config.toml
num_hidden_layers = 12
hidden_size = 320
n_experts = 256
experts_per_token = 8
d_expert = 32
d_shared_expert = 64
hidden_act = "geglu"
moe_layers = [0, 1, 2, 3, 4, 5, 6, 7, 8, 9, 10, 11]
router_score = "softmax"
normalize_top_k = false
routed_scale = 12.8
balance_loss = 0.00109
balance_bias = true
router_z_loss = 0.001
shared_expert_gate = true
init_std_router = 0.0335
lr_router = 0.000403
num_attention_heads = 10
num_key_value_heads = 10
head_dim = 32
vocab_size = 8192
norm = "rmsnorm"
norm_place = "pre"
norm_eps = 1e-05
positions = "rope"
rope_theta = 10000.0
rope_fraction = 1.0
qk_norm = false
attn_scale = 0.177
tie_word_embeddings = true
parallel_block = false
init = "normal"
init_std_qkv = 0.0365
init_std_o = 0.00745
init_std_up = 0.0365
init_std_down = 0.00372
optimizer = "adamw"
learning_rate = 0.000738
beta1 = 0.95
beta2 = 0.98
weight_decay = 0.33
lr_head = 0.00783
max_grad_norm = 1.0
warmup_steps = 262
schedule = "wsd"
decay_fraction = 0.328
decay_shape = "pow"
final_lr_fraction = 0.05
batch_tokens = [65536, 131072, 262144]
max_seq_len = 512
doc_mask = true
train_tokens = 1624000000
max_steps = 12174
dataset = "wikipedia_en"
Below are experts of layer 4 (counted from 0) of a mixture-of-experts language model. Rows are named router (the router's row for the expert), down (a neuron's output weights, with its number) and show model dimensions 160-319. Each number is 500 + 40 x the weight over its row's rms, rounded and kept within 0 to 999. Numbers have three digits each.
After each expert's rows: a language model's description of what the expert responds to. This comes from a sample of Wikipedia text that the model never trained on.

# expert 42
router:499576453479445478510501510470572472468518513487491477528475576477521496565464537517444482512453503521489522565543545491458448579456519467466563540574495527480513532569499524555550493552539547517496516473556506458425463597459449525499484563476431476449473562452540490485447553534519466429523495542471458480493539523498535478545521432491546506481545516517472555459554575447447491475513457495453476499521492551600446502444493428445442534471473550483488493523473489506483516506438427
down0:464507525560487512441487466505513540560494498460417492545488509607467475528413534465410510472530493510483526517565469488463498471445380500502577456542501520534477448451433533515577485473470485466487541523424562544568513490468493598504465499552551523540496492509516475505472489540442511477476480502442487491515472451571515487491503505530544519456494441585579507460516461493468535587488451467439505525450466461524588500492437444531408483484566492421500549445499440497476438546594497
down1:481420584431470528561457499490607530476513551482450556462490532535503486466544444524507545464529594507470536521472574423489480488503550494515491444541564476547470483469552453504497488551500432464575549487485550565518473503518510536465535540488500426417411550521530471493544541488524568513461461534570554432521544514462538521480497547481471505532508511533519488546515530471492482528496524436545504515486468524453430473529516564459534531470522508516491447563546542489456539504542423
down2:468521541514472490510470470479481508492475632510517434584543478573484490522547477501523459504524564532509480568479450494525611567447437569487541398502413442555555537501511543541571488530502413491554489483496506466453546579430467520493539439510454483535481416417472502493491501475460465521488522506512473538555503468535469543541505445476505440556509502422431465472537549487439515471524508501492523524466456539478447469468516470488494521503504513451548486464462419486499485509473490
down3:460459470502506495555593499516571445443486449513544465479530522480468517443530488554500441476490486567501492476536437465465524500537587560507514534423497477509500498488547473455487508500520483472508452463592537523559507541555476438546558488545536458586474617518496489526514500478510472476467545427525493470459535575485496455458502575477507513467540484510434525510467495459487545559539478515448510494521469546476496444506533489555530538487528476609525549482487479525536417582492440
down4:522423530452457469468458529519477542516524461502411396536498510514496469482484514522482548583525480501564501516477544476558524501486488526507532540528507520520461527538478485434490556492480614510516518470564444456552529469629469525506483430514520521456459593517454465573480532461469486588591557519471525543439616483503466478403478488542482469445482499447454538449523485538458531459447541513492404479541559514509444515431527520520469560495469534522526526440540517494510492468478451
It responds to: Suffixes and abstract words in expository prose, such as overview, contrastively, exposing, attention, issues, regard, and prepositions with, of.

# expert 32
router:543510450507489457495521475490469432481488484487443483567482527520516552521447603557475586568499578561508443519512530424507472528508501523454541560533419522484571522494510563523545517554456521479470546443488520479441417535427482538522534539515473485459555543500535501492563525575527507499524503503496460473439495533516523478492520461454510450561538463550480499436496552517509530489495498409512479449454523525559426412497495446475504551508489476508510486476420460522511484533484489
down0:503468488441538484450550485449458440482523439475450447466500423465555447476477543493483512497433501463508425505495520540515510554540446447477519452496479608484501444491516529490560541524470472447526562538504476504501457498499487499486478509579457523518606520411473476509501419395586505541491540501563495517495444499524396544568502480456522485447533536515468483477475490437506496584507491471518423465469461492470561542492522485494504503415477414523545522448499443476515496527482536
down1:464524493532542487466515471467444527462464548551463517476453570517534471463565466540414518592500488498449524541545521433541519518516509450457442575532554578464430425511464458506488470572582409479442488550520559528525567499489562515514549509490505506448436396463523482525533512500564525475470569530471485502454485492445511489571387442512502476563424453560491431537525484492509533595549496510550558528493528517491493479516460443463505518412537497511555468496571478484479522473459563
down2:505437485496499532510497507504458478470529423428492575466544441516534468427484479494449508503522461460583535594500429491460488557535488485505479451519459539477524573510466494460474496486479498549486526432528513483600517540520436503530403484572489504515438453549472515521467437459540505504472509487413458495519477453562509490491449493472486478552508544546526546528491481548521558581495446464526534491482469503495488519431438421484386482452523519530517513527481443501467490535499489
down3:543495531508564456532520513504501557497457500507544461513534490441467576425463510478518435417533560517425442550475500458537467481512572450474569507540478478531509537548486468436447537476495593554483559516507473508532440470507563550531477472515521455380484515508492492432537486473453511425441429521519511508534563438543479515429535511474502523494478515570516448494444505468572486493511468446478502487461484551461523452498462542514480486568474478464453485483540430419496527528487516
down4:472480476450499513505517437429513541492479523525463515564557485476467510547531510510439470528558510442561514459455535383480517488486483515493480474486488472540507447462485535520502508472485481464557531540490565483459506475543467458504475501465505485481519478492511517491478520498478521499427539517537488408508532541501462519471598500547431538490547521441456502444500593555503500514544494543515484463568514427495437547472573511430589564518492437467442493502525478463467560524545482
It responds to: Line breaks before == headings and sentence openers after a period, such as Although, particularly, According, especially, In, He, The.

# expert 60
router:522547500522465499466526509458494451469457473502503434524465518534513568551490474508442492512453511535474489527481516508502464513521545464514538549495485547480507528541511526573562518564509554481473545492549526404490463536442464556477478566493432451472556524454507461471505531545520488500539541534447504478507501533454525466560541445450543457516564476531432546479578534471457492487499540413496454445509493496502464483490538397466423485474516518502493458484439435480493493557466432
down0:410510493438519551458484533477515482523524493449524449507502537496539481489467538514523444511572437552507459500383562488488545499563463500547493413495525505481516479459558559458540459492503486552492513490544529515536466517580510461482487487445534556536550506485492482524478442433517519514445484563495459443569509515482469495480557467536481487518602451536485426592493506531520512536480564576526473554504422472459534424523560528420500529447434498485473501524473521528522570523459515
down1:573502471558523484449533569525495502476519466464507446510496504558492539542539422476485604546484525543504524470534433567514519511531510424491617507450502541476502565526440517563504466465510471565564562490517452508515495514491454532545600500541463466473537529546413537549450563565548503535499531491516539528467501515548582477505449474487510521455531500468485532522425472481503539428535538441526481467461519531556502530506434496487498519460602511475492466465509478565435551412450525
down2:481487471437536488517497521447558531528553477475553514455519471431454468518550476464467456499540553499512510488529588414515514549466499558513539487457561550496511518507490473576496456574465538530518448579528539487451473526500540536450420482439514443487434546512519476453504431504496520501495484533506507525503512518433494484450443516470486512533509514489494573527542426554552559483511540518507566501469472519523448542522497543526434491456468536494456579483453511501512586498518479
down3:490463518430449509526550472483494447502410512474505498503476492475470518544508436427558530469488473576459472533465520513476479509465488526526506479522397529556512485458517517508465534574432497497478443456515540476461509491534503478470526535479534524495430528507475540473552543468464483582538526428465469479582512586502528513473500564507490560530464467473541548563495477525550492441494532458460455498458542510488465502485595465487437554548432498464538492486483499513511501412457507
down4:376438503492501394438561503503564565522523486590528472490492455517517541542451412500461445553492512444493517454497504500544492469476504532503500530505425444482565425474522468474516527461512487504469503502552499525531488518471542567440472496502552492500470489471518554514487418482460552480573533498453457442585569480430517485526523550560485502501475479495527514483491479460463470511582450466396426540500487562428467492504476496598530484513564493576518486456489518534455517462548470
It responds to: Articles and quantifiers before nouns in running prose: the, a, this, some, many, other, each, several, another.

# expert 19
router:568551485498443498508572481518486433499491532522495490500478518578509539575459566513455588483472468537468473529509499456533399511450568513483557567493480552463539511467533507602566555509485529457400607443536497467476480464499423547489515502486468470406482513510457498442485514503486447523517372553530494479487540517501547511500538492483547488550499482518462551517491531471461426456465484494438425466504461527513502407535550458484496494486504526491454493532502422488541519485463469
down0:436582515435518476481475541549488526470516553545513476506441476476477458507542512501471485556474491579502521531495450485449476490473514442441531451496497515459539412506494500539430529532490509525532531532506487489491512458429466450510579534544542422425440439474486613533466493495426474538476596591428505519541493456558417400516436534538456461512553453511484505521488566540474460522476548489520423503518509542527493449475530527487549467534526512403496556514488481453442490548560532
down1:462542544481500451510491568472502506501481475442473517456466481475545493541486459416457433450491509527439489559470497529484476506568533509508532477515511475402549435469484503577437443527514522483535437569444476482538541513476514399472570478469523467595503480552516490471486471538500509477481493429535529536534533581499489463487509513505496487543476467538441527430489551481507476517460469489401492528489530544524490565520517471514490488498426569510458459532515528565458489446580555
down2:574380578491471478507512511510491544416502571456524528547489450453524562489503514463467511474432450511398520503479476473556453567491492485560559465495451467541546459555425484534460521488436540518586546535474434479494514503479571434515557483493480485445513548520506517408457506540516483490539474510509506491480488504496450499517463518457449452482520500479462477516468554507521431486511441510510466585537555463430520464506551482509437498504499471491506515481475470480479472526479539
down3:465571541495496473481429493447626472470462460518492471470561555527555482479475522473470496457509520535491473542449449450465510477532526423455542459495545510473508474457485463473477494541415525462469483461486522516396540458493578487412482530547477494456492450445430521478516484482517542560449490497520469487473506550529485504521432530546517491488546466600520571528485547557484442470505500535538542474548510427549494450505506525481476446471487462511463522489520471484508467493452619
down4:447561531444485452490516485465541455466503529562468494555436525561553473446481538481490476480475532492447468504521495532452560464572442497509471484513545491459497437577515462515496451485497555532504490532452458569446476500496519384423519509513453508486496467469476532472500494521472461502505573500492518468462458558475501546446477435502424484527447442473375478506480500510551508549436499468448469507431486450425573529498461504520540576522502532520535540537516535604467534487475577
It responds to: Endings of personal and country names in lists and tables, such as Bur-kin-a, -son, -lyn, Roy, Anderson.

# expert 15
router:574551430495403445452520466422594467465461494479494487545478517578594494495488485541482491468460579570516478494481538514461464520482534503522512481431488522449520533507539533537503516517502503431445499425486481456419464533477521498532479525541494543502538540402541540464478551504498452445481536544447494459455518500490500471508525479481513519518519468555458503454507529500435473491422472475462468439501496553579460512455548491464479522466579452497475456473469436552557476553448487
down0:509514524466491446513457464535437526468483534498507558477497474475425474450479505510462466489467554507523538453489529570453524480545453544498457443569522509477480498472539521474535491564396542518530507461443471505502529456465534435527454464431535510509522466432519497543474516534557504480445553483535508443458451462447540551459443457512538494536482500530535537465524577520433492512496537469533482461500537484587546585469522480550517506576516503545504530512527515511495525582480476
down1:531526571520437459373540453521540526473489516483489460592500450460490445488477479560555487514464588538439482535448461460438517464484542510405427479532575518518476505434473437502401480501509483513525466482476521513544499515529560455552455492489521446476575458474494513522486515518534510499563443515555489457449475496512541507509471485501442489559482489546511411501506469455552460548480485454510469496553521420495520530510540476530496478470513523532493500485542442549481408456439556
down2:509468577477458596457455524434471448457520540516500514496553530485558507531479462505464429485511555498508492507477521486425526507549473520449519481457512540448576473545471509497499503512487486548530529510561449460438540463507553366535488483523498423546517494429519471518570520467446513566517532463524497489531542539593525507504530578511551514469553517504434489513532505510492549562436567486523549499495440562444501543440482551496553556441503514483444433408496455517498495514497508
down3:534460522449500504564491498497562469454534562501516501491513563567497513471465461497482480554522484440516526534544404511464487450554560506521533502594532490506451507452478479457463529560533564474549454507524496489620541467529496526475459442480482466572545475532472516523533478488492515524448519511489454444515479464474591569516489544520411514577494455518484468451483466456455480548508457649511566534554527539506474496505566494454539475526488462560493525607557526482493484557503502
down4:536479515492445470487503532475566530475484524542523418550527557528534547534480449556568468466532477450462589531497479494548504498537453538503512455480501523555515483473502532480518535521486481492466510476462530494453438520547550522502496567454521588451530548430515507483533483428514469488473548509481476458532483481493546341521478487468460520532440495517503543472481459502499593510506621422505451538489535454485531475463507505538526509498484460533479534415496504483509502458538501
It responds to: Adjective and name endings such as martial, Special, Juvenile, and decimal points or pipes in election and statistics tables.

# expert 2
router:531517499507416480518558484487487488448493453518443461522464499564514498517445542488543541481438503571488458528529519493491468510482499509526517549543447536435505541536612535563543519554506515506449521438507598435475468508484480541447453515521465477451514502488547518482497546508519502490526452546496495476455547529432512410541495518469561469591532511518453558468549551457412519470499464461491465466521512547522507485468575459443443523435526503492482500507469444496486463491482458
down0:495533469547505480510449452481422550482460478500509428546517486497535531518517494543500491607503477516469550488550524467459534571492442497555464461526534522503460489506540549488465473497536528488568587516498491507503462499518571491527508558520491459537517587514526446530503541502500472541488507442480552471548506471439471521537504418470443434498513398462460486489511479468531440497480447501523507541427507417486494544521522511547490485495511498460567474472451481518577530503553545
down1:477571555497593476488537482505503542505490446505546448449552453536517510468527491494458496431525456552493481469516588524548504517547500602494475483515501554505480550511570503437504572479512552563501474533530537527580499465525475454535484480494499579466494449526486498515427462513538455550514515447520468496568566431486523492505539521547463548480481499507486487537399493523548420507483492561561574526508585407478496444503450498498520541539522457484525502506540492544578582510560483
down2:609532512549497505514536550482484603488481535500509503517475443491517471507415462515517590447458425528498470605498446530496509514449423546498499516491544519442500568445487506530572452416537535483432487423441523460558534443553486567542455491508511595472391498529547541494503460435442515573507483488540471501549523491487519564529483482494463477490514525490542524530490503526487459543528454511560522535530439509515560576576512484528427481452555587491543528548474445514514490504482507
down3:550517536545532533488499497601522502509514445479452494491561441588497475486539417441523505470441435479545480557554400556507502506497478478477505545527574570470424508501466507562548490417522554462465509479478508456499603524535484459461431435435501506491502505578525507519474474540523527470530457534489540539480531500547406443490505483507592440526521527579481539473501486459466517481484526539484518541500585477515548566478480491505505529511444531483574539545457521535560499431454500
down4:496492494581455490505499503428550492460550519499462560536490573590440447431458482513498519455536510516504433470518533533575555458577480556518476404505554534498484460509447489596505536532437559541511537517509531458565515389494422478488534500482458510528469478418514499518536452527463465444524461534510520504468482529500536465428516516495502539502527476536490385520529540493472479448557514512495475530506503448503485514419494496535445510481441500501536525502486512516515512483478546
It responds to: Sentence-linking words and pronouns after a period or comma, such as later, then, also, However, This, his, than, and cells in tables.

# expert 47
router:529511443504440479447534477445587480504452494461488460539489529503539511555501572574508506479470566555477489547468516509510507492392516486480510523483496521460451532509487558571535508484495516443452525433499552458439487555439524544556437599509492527446554530434582516478515538508486456419484510496477469463459531471490534514545524449502532486499521487581454514457505531474494448499441460482486434443480497524591450486475520468467482564491525506499465462429522438519557498538462496
down0:454531529468519494516461560530513535504467595477461508501518497400437467552491582465554501580482481534479534478563541567540482509472523479529535481482486541554490532464560511518500516477468447468502497451567405472478494507543529512497508458466457495555540455512491411556411510549479532484480576502498481521420501539507473405479525462474532467411465472533560469455525447447449453593477461506584548482533440534481563528529467501489493466534497462540460492580604507493466577542483465
down1:542480510470426477432455431545590421482502574463557527521516576502463494515531485496535565494487457490504518525525491529483566500518474539531480510474536497477529559531495507464498462483424451427474540509492435422517491475484471487539431518507530523519568497457489547502496530458417551523435559511513517504545489473541511551461485581473469468501486478542439467493567498466539505523477531466443498468417481518490570501524542482480546522497529492535448514539505479472546524531499571
down2:481538507504545471482436480474532493494423557448489583531467500534464516482501562465494450565491512486496554547567461486490509457461468488548563515475406473524541486544551503534481482436480532481511502386559514489527505498521483471530569438522510504500543486493527450568440505468504498506437526458590541537471516494509502441495489492472510461491475476537502497527462491499442491503508474478455458507520430494542411464495558464470540483573504547549531528502518564441413436539500530
down3:450434487487459549505500545514475495460560502431555518515530548465528473549553579513491483584499553541468476471488515520455437537489486392535509468550506578444509520532543530512444435490527501540481498502405459500493500449515500506489478510470515492524536470503519455493546523515456566490552506538480552537477478448520526426451544492518506500534542534553526484511481490537491589513507470509493473537429504560586533441522515429534503497519484568576447515495522498557451551502526496
down4:510489401408439449506501486479522484489520392438488477514509601477503533479515466495473438521473549578560497478455496522525579444476548464506460555523552582489471498509522454447500538495435528478533505481536521442459534438538422548481521574472508518516552500359464512563469479425476489526563505519471502563506518437474490482456493497475510504407505400504472525469465499572448568565500559478514490500534569547510543452483501520517467531496505537504502491485493541491525547476478488
It responds to: Suffix pieces ending long words, such as -ary in Secretary, -ous, -ically, -bility, plus of in Duke of and titles like Earl, Baron.

# expert 37
router:541505479450456419484533506500511447496482514475510478543480526572525527564519514558480502459419540492500443505529544489500489516450557514490532529491481556467507505488457546603524596528510525458444540438549449470445518524512537537471413532466522490481526531454476499463480574539493455425522490513439484471484496519515519515555524494532519467527530432573437614451531489439451494507480466510396401459521547540557513487484507447419499566452559517511417438502442473521523532517403490
down0:505564535561594459443490520509512494469500455531498494487510573477508441508483550471502488532467585529530513439381476497417525509516503500427437512503454517426567477521466511458492571450519631552504489521530642558465473469449548527462439494553520533546506516455538542455429551552429529470579495554489485532457506485519422447535436558498477553528473561419475482440531534559496499533536482482491486520524477459484582533535461484555474505510535490511544464399528523540428494461478431
down1:461523449492439488451508481503584464493578491459498540528472499512489476519425470548567570506522417480562574512460434534561508484514510472449481603535500517456531529434537493507483420494491500531477446549533569501553484481557376510525474542493416542452563539511547502472485479512473509550454471547468430476538472588528497531472509526456502481501469522484516419473504478492495457477487506509473516532477493525485506513513530513505499555455547502507530519519592493572481456576516503
down2:490521442462485492485492514387433488510446545523491518490518502457501455552423505524434474461564450540514547491479535482558445601518486452532425525449503441512520505505481521493500483532460476438522487530456508457500423528487525532511434529425490508456501527503543505498508509428508542529526525469486475476464428463502488510513434504439481482486472452470532466445514479424510497463502582505510459503464545524479533477515487528425510475531536427484463504420512477557461491552490484
down3:407516477500541439484456575501563488451457468472544485507453439472606489539508486462493471563486540481503471485505534536529490524556484518466518535516569455527582521457457435556424499484432516555429557516495497457456488506498532408501512471509434457538567443536454468406551508480496522535473446488501502511527470510567482484456426509485495506593478520449485499486492527532517461586541459499448502449518467541437546518527583540508511484543455523490489489466564557470527497465456536
down4:474445529630486525476526518496582513495500483488432456459482574536500480531464527475542470408512498487480442582485482496438450503482450393501466549512468505522453501499549471486495482462475516528492469469461493493531525609422547546516541528507537493484503538482560538487506532509461516536553456565484511488529451570502473465408418465477542588474387442471545452482423513516516507523578496487490492456453476511541485464471506395495531472508542441502452500541495464460506483489565507
It responds to: Mostly the word of, plus suffix pieces like -ity, -ation, -ud in laude, Vaud.

# expert 18
router:600501485473484493534531438491559503512487564461432474556453491549567585581444549527511547495468476478461471500492510520496422543492477444549552514445476547461499523535530543585551524528516502468430556450477465478477436520472443553539465552520412564490548533496553467420472503526519487541460509572476501466500570541463531518482560471534603493525551481533458557473529513451441492412478450490464509477453468512520475456517533434497443527432519509512488492486490464498527522525459452
down0:462530538551510420510562494542545512529523492403452480571374441498534497535537533447446429500447488577446525513539455558419436524492522556508571492457474475509463521543530529496548556514525459449451508468516501455502466475450506536461474543571515480553480502565474468493552478554516562515556544514458565502495510530500488496479520511549571514499469474482598506428538492525536515531466532497486570538452496550514540600531528444510503511517537518469453506523562453446518523500486515
down1:455431533513487506475526490531508457458516512512572508445459578512439481478482473488494486471509474537453505451487538552464457512516459441503505529549438468510561508517453513516511482575535542461565540473537530467507485525445445496482518507578514488506492520531446642478459494492494507493536457519475431543510472508492493576496457459477487477472471466470512463467542479490591552561544531454463486443527429516587541545505532462442507474412448515505538449547556508498537426454455538
down2:412510526513526459523494616495498481503436531460529567464477516545484599485502463577496581506492493550447544531544519456547487533433444458532486436446475458459530523525489480483487523496530497498500462507405507567477410513518469419479560550489463521437518553546484411453474467475408549461473561537605502494522529484465529472553493550469531477545507529470540512537506477479478533539545467500452477509518533470494534461509520470473443461492520441539495553461537504518480558428506457
down3:582547527467546493575508485502467517456530474523501503470455534482528495481450488471514492523470381544503449527577527576495532463443416468565440568502482476469506520556483461476530451485477532463522512516533426534467511516522536517500511508536522499520479539490495505523599480487571542504555545561468491515462510464448481488448403534512461477432536494392503499456413502506515432471553476498448532501461515512454520508470501573590479484431565473530490502521503511508514480528518476
down4:531450500478482510494520514517524529456444568466514497480489457512505465537511458548488528517547506510478543524528545546571473444503449546552498461395472516459473521466518468541429484480432532449511490516516495517440487508550458493497575469432437506502499456501530372485507435507474462464575438597447541494441503527433486488479532554513449549389533515510493453514466484459453542503479487541536552516540453476551494473545495535482495458484516584501478515423529529510519490477557546
It responds to: First word or piece of quoted titles and names, often after a quote mark or pipe, such as Waltz, God, You, Love.

# expert 12
router:593573433533447492521567494535458505475463563433497450519439474545489550542393524525488534557456487557489479502483489473474420536534554467468576524491472538413538565495555496537551530508479516475434546457472485507465501494531476527495506494489443514522513530508521457455516498561501451539520471572503495430484519523462511437505521497437554455544506482498473548459582480481471464416513494517472475474455430506475454451513540458504429503490574543513466452532508453492594488455523444
down0:503478471507483519396523514416467489471547537492533545428489488561513507486479499424518456560507512483448591468479457525521530439488537476459426400449485522538589505487546548467498480549505464450487533525479485492425513523490401494507570540551544526492523512538496564484522476463508487483516555502434499474486519565501510548523531481506494489495504466536445432582503439493568522478535468516487509457590537525486497580494512428539580465438536467523487510546468427573511514447519536
down1:546498559499497496472447521485562445508490543493479521506496504516573497433521565543502480531497484449538471553506518536506489427479544520568475588523437535494561514551451477419489562518487485478417435508508487521482480508531542496472509472533481468513481530472463504469448525479470480570514573481539440572416423491543526501602534475495446488484473545477567485496502518430403468493516441472532453488539490480504548490531518506476459477375514481523538528457531521493514437514536532
down2:487445485456509496503455484509468503565498537509551485524536491516560441456473570510492434559541455546483453462507452554468457481560452449510484542535504480505519503485463488579452539578486509484479464578502539480474483470523467494458592431475574513566546546472516453518547451436526458509572433486540527481455538465375513567476586532453505544490507491487454550477529473511460469479511454486499422491465512459502482563548503493512560537504582528487466452526539473483495422493468478
down3:501430436548468545476490472447484536495446479538519455480438572486489446430519487465490464508498519416511501544436428523577523567489509444540468452556492533519465504516492455492387474516497456484537574483512535417507497498535479543461545519505540490526560491527490522444484476421474492527572478501433564494469515525542510494506447502529441558531529507472519509535536516552543484497556552521518450476524561466426457474526541507509500444442500477554547475507488497414496509482511539
down4:520509436469474461515628510483436524506510561438535522479507456532535577452511464535484447460497523550546532541500446522421506474538438457495480500538517530494577532455508460436544516538490462381519482594512518554530463488478493458491427480537434434519482488473585557527484507560495454565560432529478403471472535479502451509523539469495558469535512510529547481502539500465502453539441532518511516537532421539435481497541477440453439492447497527403464475548548513528549473504492482
It responds to: Middle and final pieces of surnames, titles and brand names in cast lists, results tables and credits, such as Wi-je-sinha, Mc-In-tyre, Bed-nar.

# expert 17
router:572524474493409493487535479521505477486446517488457432539477519598482553561424545547479576475440468499453444463513481488521462550467522491444571497455469553473563537505517469591543518522522578501442544459469481454463486511519470556458472477453409508422498494518515476431527500511553467510565493551466505444528520549437499514517461515499526469492514484507493515478525557486458493502480484486405539446494448502471447448515576444497490513427517512476455477488523415522560526507457455
down0:467486490516474491502481517492476463534430480540523461509442508491480428512544566530442479552466524554455514492548512533552553452489442502516506418515521543506475501514439492485486491500568489499468511479509634533485542515487487540425515460519464534486568543454514515467501438403505454531528457466505496467457500499549426449585418509439492580497560520526450565509496522564542481605527468430514467513448537502470461474477486534516442504520524557433509519505482501430495411449461455
down1:454556517497571559508480513502499477607508502538534527465391524504506443437518499503517440494508534551528503501510445443489517472482479508587436525557468485502478492499517542433519391501470464457486487476506502530543461473441491467556469514524454424536458506486446523559507436562532463522511495558458471474536466558507470503466474556591454532547498492489511471506424465512517530451516528484495497553516438528480547479492551535529530474551426435499559429516522525477465467489454492
down2:516529504467503528449556500481474416443481465502507521510525469476435484516436444534525407487510507447511559515481531541477468507497487568468513515502512580572474488525488533412508544529512483524527493504427395555537462451471437478445529518515472438451498512496436479531463585484468529489497463434394510479485527441439543565573480422486524494441550546504566575504556507448585504505522540482490458446510540540533533538434501488498491465442491420523454588466462557525501503526432569
down3:489468526518499464532471460498543494483476546532500518456524384527484470530476455474507552463540524555547494474489520502440524475469558476517522398465483461498508528460524511497525461510471513449520486445531505476555474446476501490556516541432528421522530500436524524521523490563536549480512584485454519441501474494430579459495512513501555556512541525421469494506431481502511496520580594531409509441527499486449444552462538493611513567451494524559519521498507503505454435516501459
down4:481523501596495530532527454503533482528512502528458496467560476503520501440445501532576517495541540515521409499496479517456427487498518513474448533547475488483462510558493434397519459515465460431519445559561384443512510548467445465505532469481545539468564519599545483534453511436525381569459513490516519508499523506486513525464518563532503506548500565467465512554450506500544501462395444537503490518527508457513485510524494549497554531504532509580532522554585514549519554498495523
It responds to: Inner pieces of proper names and institution words, mostly schools, places, awards and teams, such as Nicaragua's rag, Angeles, Academy, Valley.

# expert 43
router:535570455469476422468551466479527467484443542463458480561501564536509510571477584521450522478483532501472452515476572444490481533457499493470534523496445583489535519472509526520529509529488543445507546461585549478424456481439474536495518549498481490440539575448507453453480544567496491455499448521496482407493477481454522525501484456520542401508542474472495537444504525503477478441411405473403481469448464499499443446529514444450486551490505510500503449502475476435538520547470463
down0:574471527462554508448489525492518470471491477483506540453550486473513459505437512448479510609462466511440532512524493478449526543516438542478450458585398504508569475548566542444452470543563587521492516471544491473535549572544515515522483462527530503459487492499487562520432522490547423479513437492394529530513470518530532484452540528450543572416479525484561439468527488560486491549494518439511464487465530484514538450531439519450549445549506507488503481471503464522565540474458473
down1:552542540476474473488529513474479519497506481469539463466496525558534548512487513541447461564469485451542508422532507490523429461428414499527463486466494470486530471516460465476530554524495454501596471536564512524536478479494492482485459501478518445501433525466544399523531516524599552518486519478509521529427515454493549497495472482465509542518444472494499465543537526527459467515522379475513427576529450516460496539490508542430457506471517474500508539455588417502529570496494475
down2:519519549506449550427425465511493486445507425505516435467485448501478504551429547531509468502463397520544501582549411553531475518504442531466442500477534505490496456516491387474563480473556507542482412562501534442497563571545468554526467518549466489502518528468530505491536513491494501458569531498462498588552584478516493531509545582390482513533433443528487564479530518493513456505523439547539516498484488546535529538472417567508506496563540530570520505479459482540484552482433482
down3:586490530541461449507495454503490554511577492528544432467466495505423532555446550403490486532441496594523499515531502503505555478526431453503470458481484496527475474487582425435545457521515473471460453522468497547402487584496483444492554524492505498500443552423459480456538504534478518528446522502577510494540491515461529545502502514453516544520501474534530506513533487524429495499555451477515490501582522589516453478467482496454559511585495473477464455423436464464411493525475503
down4:437498522456497491506518513426457464476518532495500491458493498491550499508532559470485493547510450456556456517548501554499530464500524619585494496556538482419458503488464471476522527504492403514481504527449507592454496491487494541497560493463561432395490490478472443496535543518453566517499573558540491483448540530447532513521511494459530393574487493465514506530452530506429512482512484466416554561435520521531491482517452503487512450441440466451510515480538519484455444544489548
It responds to: Periods, closing brackets and quotes, and line breaks that end sentences or paragraphs, e.g. ., )., ".

# expert 57
router:607523471486425449513551494506588470434477559537451462527496608526492506531480522529450493499465501545461509495500561458495478532508527473493511558498433564512513509534519506528517506559465480415485554483485544482473436531482514589518514558517480525489527530429513486465514511559557477454507457487510446436449515529503525451482541487504529473555539425577466524458531606487464529431524513472495467474477474473568461479490531494480492551441502532443464481501500400512537479518475463
down0:474474500565545424452544555465567499512601506578539488493505559486492514502482469496500559455490530545506533496476476545570476546449502466491511549530486462516548387512514462526485391573526460443503549575477511426477467537472568470517491519450458505564417489485527485551524508519479493549568482473526535504491450506501474519509494471615498523547517422533555540521566559561487489485493477535549478554461487507511482483468514525519541498432546549392476481561543466548495481515544478
down1:541482528501446486497481475541521507534455457444508546599482483528472472497496485496481514485534476436511541562479467511492528469537553477466572486491461583509467472509445560547563554473476435452495514528568497576492458443508466429559530435445550486492512527549468536546514491467485509581524516529482439524452478606507628533529485487532489460488514482521544443485464423467470535481600532518521483418474520496527500429486466522536484443510466523533521548576542512508397489584485503
down2:505568540492515517504537506537494423520585563489575419456450531503536534422435494500526558499565476522484538515546443468484538471501522477564477503494571525508470433487393498535512460482508587454543501457537544500510539507527540476464480504528459491509486448567486559472509403479497409574468464542543548487504547537544523537511468518497446471441435481520512511477513451467461491493450504439387530465491563476547497479521516543514522549542484403495476546476583542455497447501531429
down3:536560442523551534486496513487520460466544510496481506456471479534525494519517552509491557525504497518493567514546467493495484516419492517521505437471467406577511497498522535483456505463516535458465512587556519497422494495526422587454439516493448422448517535512440542522500462493538410516494442534538459519487493518512479510458540528503459532489501450494485395508482439438449456555591475505495562445531500571507460443520586501583509527558468465432464461507518413454451512540517477
down4:483487500483448553509530476474462535515489536507488511459463393511464567498525532459523460492568501476465462553452439574503513514521491523515499491518478474422465497431465493455465499486492546572495472444458417468518587499481441521573534509526492521472475515512486565522533538518439489496513553479540513463451457455508533452610562516511537549571502487449494526547472519451486485407548546462456489421608482535556451510502447550448536515520493484520407500507441489434495495518465497
It responds to: Line breaks and leading spaces starting new lines after headings, list items and table rows, such as after ) = in disambiguation pages.